Experts of a small language model.
Size: 8 layers, vocabulary 2048, 59.3M parameters.
Below are experts of layer 2 (counted from 0) of a mixture-of-experts language model. Rows are named router (the router's row for the expert) and show model dimensions 0-223. Each number is 500 + 25 x the weight over its row's rms, rounded and kept within 0 to 999. Numbers have three digits each.
Before each expert's rows: "comes before" lists some tokens at least twice as common just after its tokens as in all text. This comes from a sample of Wikipedia text that the model never trained on. Tokens count by the router's weight.

# expert 134
comes before: " of", "s", ",", " and", " in", "ician"
router:507536493524487491539502527515425496530530484510504505504569516473447503494526516508513505484491552491481514481489499503472531494489492547500487472505508493507518435501556572506454504555511528517492509504490493501516480505526524495478490507471506498540517487494452540487514554470513515520499528546500468478471506552508507512517498501467534496493506493515489515527508474497493515523501502517525521442517564506513458556469484540515503514532494503497461516508520454533510477496488499491555466502455504521472514494506485485496497510532512512522489489497542508496431485543487476526562527501500488501510486483545494496512489491490484497479504502504492492508512496429520499487529

# expert 181
comes before: "0", ",", "9", "8", "7", "5"
router:474513523526465532476508524518482480534527525491513481459460469472484465529459533526517467464513511493472531465463467513484476491464522523477526469520471474535467506475467470478472536519478533499525538485478528520533485523518475510467473472469478531518523530525476475491508514468479474519478456508477474465471481510483472479525463520523515469472463517480529506516470480516465520515465523486476516472467520526460528518487532522524525536527473483477479520470518482507488491465465473504521476516474468470464525547486475532480540487476515509522474519477521511523483471520488483520529525489531467521520522497493496526495531544486472515473463518482540512531508480488482525490528

# expert 191
comes before: "ed", "ing", "s", " in", " as", " of"
router:506497507500539509532515511516446500502515485473563491510583492467444511478522481517516474509565534506462572491483491486487504510473490503499536450497506495516502418492531522507505491479468516501526513457508497486524488520507510505505503513498484489524502496499488560513566565501489451503467468483438485508451479554523476498489479509526484504510502513501517536488474491538481491495509511522510533505512513489525482529500512544565504498532466477512483540489483492478509452512505499476533483531473513486487511487471498478482503516471500507524499488463518517505475473509489490527523510519545508517510496490499531518484516480450488534491484502489502505496530515465472496495547

# expert 132
comes before: ",", ".", "0", " |", "1", "2"
router:455525520523478519481521527521475488526522531481524475479484474472478478523477531530523475469519519479477516473478459531476481502478523531478529488531482480522472499470478475471463529521457528513532524479488531521524476524521461524481471482479482520522526525517470460465508522456467501518485467526474477464490466496468473457511472508535524453468486518461527521520498472513491531531476525470456512482475528534479519524470542523535532531516482480475465525469511492484476478475471481507512475515476478473476524538484484538470531471493510520529473522470531519504488478527489480523513516487528466533513529513478490518481519529496462525473481524480540525519512474485480531475519

# expert 96
comes before: ",", " of", " and", ".", " in", ".\n\n"
router:488577495503505478517493557497494498558521484518528482477501500529463479485478472494504501456549494478527513505504507471510503448495493504485514482510500488508511462518551457507519507573487522531502535497508519490558488536522488501496499502489505522497483495512436460508516526474497532574496525561515459456460480473532500506469514532502493510480476497471526542500519496476486482506505505511470479507519569488534525508513495491497478560479499475463475481466494498525497518486512451512477484489502507511495487477491458489493510512507496498544494480504517511501517475493503483503502520548522487484574478501488523515496493495513479506533501473521487533520487497531481546444538

# expert 184
comes before: "0", " |", " ", "9", "1", "2"
router:470520535524486510472514529528485464526515545472517471484475471466481480515476515533519461473511508465463518476493469509471485480470524530473534481519486478530481498483484469476455528534471513489535525476476524532524480522515477534479478501479478529514532532515478488481521512474473507525474474527480476477477468500483479476543465516529535468472479516461532515528496486511474525525466519480463524476457525522464526523474531519514538532524479483480479531477510475479465465475480492515494476519466477467475517530494476529476524465482523528522466522471530514520488487518478482507517523445514470533525521523488495520477522534494473527459485517476515538526523471523474520483537

# expert 106
comes before: " -", " ", " |", ",", "1", "2"
router:468511527515452528468517521531475482525526527463524472479484474473468472517470541520522477473512516475472519476466470517473474477473537523481520477511488469527479496478479472472473531513466530486527521481472534514516482519531481537482479485467473534518522527533474481482525518468480485517482483517491473477473475512465471466523472510536529465480475512466534516523500473511474538523467523472460506470478523529481517519455535528529527546525481483456476531479518473485480468474471493515504485523482484488471528526485470528471530471479513518526475525469529511527482479527482476521513517467523464524524516504474479525475526530490472529458477527485521516525508481486479529479525

# expert 64
comes before: " |", " ", ".", "–", "-", ";"
router:472510521540487531482533528527479476518511535476527479482477469468488478520480529520531473473517521472471530492490481520483473475470527529479515472512476482526477514485466459477470516516460518473530535477479524527525471525516461522485472482477472534524530532519480507473504521476484485516486481525471473465489470507488484484526487527520526468469462515483511518510514478520481514521472522473465511475461517535484530528426519526526530528501484471483470529469491477482469466472469478509500471521478471470469523535484466533474527479478529520524484534484513526511493477529467470519511517481514490538524525526501476529478531533487466522462491535477527517523531473471468531477527

# expert 97
comes before: " ", "|", "-", "″N", "ear", "xt"
router:472506529531528517485520516519471473526534530476514474475518469471463468529480535531535482471509525480478523487470482516480469484482529510472531483513478469528457492465475478475460522515474522503527538478469527522529476524523476535481476483467466533516511516541464488477514526479487515528478463526478482483470477516484468477501475525533522465471464524470526508515485481516481525526463518471459530460469517532472521523489525530533530529529484475480469514465500466492473479471476479513499472523485489476470528528479476531484524468475512520521470531485525519530486483530477489525519521459521467523517539517480464526496534519480470523515474512492529524518513470465471525487516

# expert 162
comes before: "stem", " the", "ed", "n", "m", "ach"
router:462504521517477522470534523513481479536520523485523490480468476474475470530476528527525466468518536479467521467483488526486472519464530524471531464525474475525478487470474450479480517513480519495524526471484533526524466516521468528475479493471474522521525528516493489470515530474471514525490471515470477474488471507486468472508477511519527469484460533466527513531480482520471516534460531478464522473462526536470522517486523521521529527509482482472469522469504484494465463468467478509510469514473466465462529533487471533471527472481530521519477523479526516538488475523472473516521525512523462525531519515512480518469519527479478525501480526477520527532527487491478521477527

# expert 76
comes before: "9", "8", "|---|\n", ":", "7", "|"
router:476513524519495524476531524524476475531524533477530478477494483476483474529471529524518472473510528474469525475496487523463475506470528522484523474506468478521474483475482457474468523518470528479528503475474527532527468517524465522469471476462470538520521527522490522460527522476478490527475472513473469477471461517478465464506484521531536473469457532471524511511488473511472530534464521481452528468466514524464523522521521516524533513508481474471471520473505475512459481463465480528513483516486483477471527529484469527482539485475523521523471517481528520516494485527484476519526534470514483532515518523495492536475542532496484536521473522489524519524515478477485526479518

# expert 154
comes before: "2", "1", "==", " ", "The", "==="
router:471523526535493521464521522521474475531529527479522461477504468467473473526464532523523495463510520484475530477466472516476473484486528515479522471528469470531463494462489465460477533502476529475524522467474522528515482531527476528477476490481478527521521530518472489472522525467485475523483467511483480456489465511491473480537478521536523483478483528465531519527487476522476528520454510469467514466466532520467526517489530518537533522535489473467481534474498477495472473484473476512500479521472479476476528531485477533472534475474521520526472518493518512523490477522468486525539521484511460526523529506474482520475533523490471520504475531483534527532509476499483526484515

# expert 84
comes before: " |", "1", "2", "9", "0", "8"
router:470517514522479527471529530531474484537523540475529474472474475467491471535478528519519471473502535470471531477475468511477475496469531524479506482527467478528478503477477458479467521506475517496530513478477529520517471526534469522478478486472476527528534527527482502473519516485477519528475465515471486468479467507487467467532481516517524470467482514475519520528509475515482532522462528473449530470461520530450530526471523525526516521513484483476471523475509492477473478478469477518513476521483481470463517544489470544484538488474522521533477527484525527522498484539466495525524526485519479525516518506472487537498531523488475526485480531485523523528514473470483522478523

# expert 179
comes before: "9", "0", "5", "8", "4", "3"
router:480507512538488519466518520512485470524526529474517479482502475481486465518472538540529474477532508475468509482478472522490481470456527533489537477524475473521481500487488465474467524523476516494537521472462517523528483530519475528487466474482473513528517534520477465474525509474472513533484469523480487470477468511487484485492463512536531470477469527458531519519482483519475523512463523474467511458472513526462531520481532518538540533520475484472478515468505479487478470470466482529501474536474476475468513542494471536492539478480530517527471532479525525526476488529481478522522519512523468523513509532493494515470524540486482521498482523479518530513523467445480511480532

# expert 73
comes before: " |", " ", ";", "–", ".", " |\n"
router:479518531524475527480530532534473467530524537471523474473477470466500472527476534525529475484502502464480523473481474524480481469476520529475527478520474479532483509473494457486481525521489529493507525467471528524522474513523468519483475474476472513511534522525484469470517507480475487529483482522481466471464473512477482475511468518535537468461484530472531516517499486529470524517455530473453525462473521535460523511475530515528526530514481475480467521469499486504484475468473476511503478527477472468473518534485470532473532470464524518522480529482538530518498472519468473521527520485514487536524516524515483535486533538504471518502484524473524527523531477502476525479512

# expert 163
comes before: " the", " of", " to", " a", "s", "hen"
router:474525525520501523485524535512475489527525533479526471462476474458476469534471528526518472470509522482481528473478459524486480520478532524478524479511463478525474495466479480475459534517467520506514514481471530525523476536510474531472471486462481517521521528522475463477527522468471465523479473501477478472480480503477477476544473524532516463475471529476535523508494476515471532532456533484460514462483522528475513515495531519526526534511483479473471522479497475501480470468463472505499479529472478470481517532498476536483518466477523513524480532473542511522484478522479482519524513486519479524513518515478493526480535526480471534516472522484516536527522468489470530478535

# expert 142
comes before: "6", " |", "4", "3", "7", "5"
router:470512526530475524476535534520471471531523535479520470479506463465472480523476527526531469478505524475484526478486471517485487501464518518474520480520465476517471495483480480467458529515461523488513522477472526529520480528524471522478480465474477529515516521517470452474518534475479444523472468528490473461479470517496475474509474527529521468470472518481519515506490476516482533509468517473455516472464514528467529517463539517532519531530480483467479510465526481469478479474468483511518480517476476482466520523499479535486521481481527524515481545469529516520486482532476471521512514475514478534527521518478484522479530533492477515467472533479522528524512484495475533481532

# expert 116
comes before: " Party", " No", " •", " Year", " P", " Country"
router:468518515524491521477527521515474478532536539463519470488518475476483470529478529515529469468500523466472519476473462527484487499488540524480525490521475471529463484485479466463464532516469524488518526466480531527525467530522464523472480487476470529520524528525468476477517512480475508521478483517484480460472473512485469473480482528533510467464480513461525516540499481509471540531474521480453522477477526521464515523476526524517527526529486470477469527486523469477472471482467479497502486520467491481482533525485472535473532479482509532528470519481520504523484478532483469530527520479519475532516520514470485506482521533501478529471468523467531532526509482477466527476525

# expert 187
comes before: ":", " the", "ies", "ed", "==\n", " by"
router:490529519536500518469510524527489488530511530478523475472511475479474476525482528536530482467528518472462531488477474519475479502466531535478528470537476471531470489473478469478471521516475519480521525479458530518527479521534467505474482481473480520518535524532474494459515519475478497528472468520470474472480467516487473475472478537540523477469468518472524520525495474506488533515466507468468516469469521517461533525506533510523526523526487488469476512473507488496472467459468469501508485517477482473493523549491462528475524465476522532523480533481525524521476475531474484516522524500529477523519528512523502522503533527479470535495469536479535517529515476490474530471533

# expert 115
comes before: " ", " —", " |", "|", "–", ")\n"
router:480503518531478526480526527521478476533525527465504482477475471481470475532478527526530467460512522474476528472469464528472476476481529527478526481525468470527472503461490477482463517512487526480530524466480527517528473514521472520469484483477482523522528511529473542488518517470472524527489475522469486467484481509477479471538485524539530469469473521467532512522498477523476527528467526477454529472475526528466522521469527522526527536508486481483479529479501476487462472472467485489491476534488473472489530528484476536477534473483528520528476515473520528523493478523470486525525521457519475525518515522487492524491539525480473517463476526480520532520512483466468526476511

# expert 87
comes before: "1", "2", ",", "0", " |", "–"
router:467521522521449533471522531527484472535523537477525474483483476480486481525476523533515474470502514478480526470480469517470477524486519514471525486521462466517466503473477464482472520518476522479531514481477519519519474516531473534483463492471469536509531514537470486472511511475481460527478463525477471464474472508486472486509481524537523463469480519470518515515494482514481519520470510472456513476471519528468521519446524510529517526508467482478480527482504478484478480480465481511502480518480482478470524537490483532474533478479532512526482525479520513514482464524481470524522516448515473526532527525481473524492539531499480525450478531471531533539521481483473526484529

# expert 65
comes before: "0", " |", " ", "|", "1", "3"
router:477512529531497518477537530530470476524522536478526479479489478461457470546465523524525466472511517491480526478483473517483488514487522518468516485516468470530487507472480498475477532513471514497527521470479528527520473531519470537482479490483467530518523525513477499468513519462483455527495470515477474462481468513495459471522467524528530470478470522483520525521512473520481528523469514465453525474466530541477533520475530525524535517514474481472479514467491477484467479472471485511500484530476478481471528526477486538468533482486528524513468522471531515524493481516464479521521520456516477529525528524496482535473526538496472525499482523489521531533520471492481529466527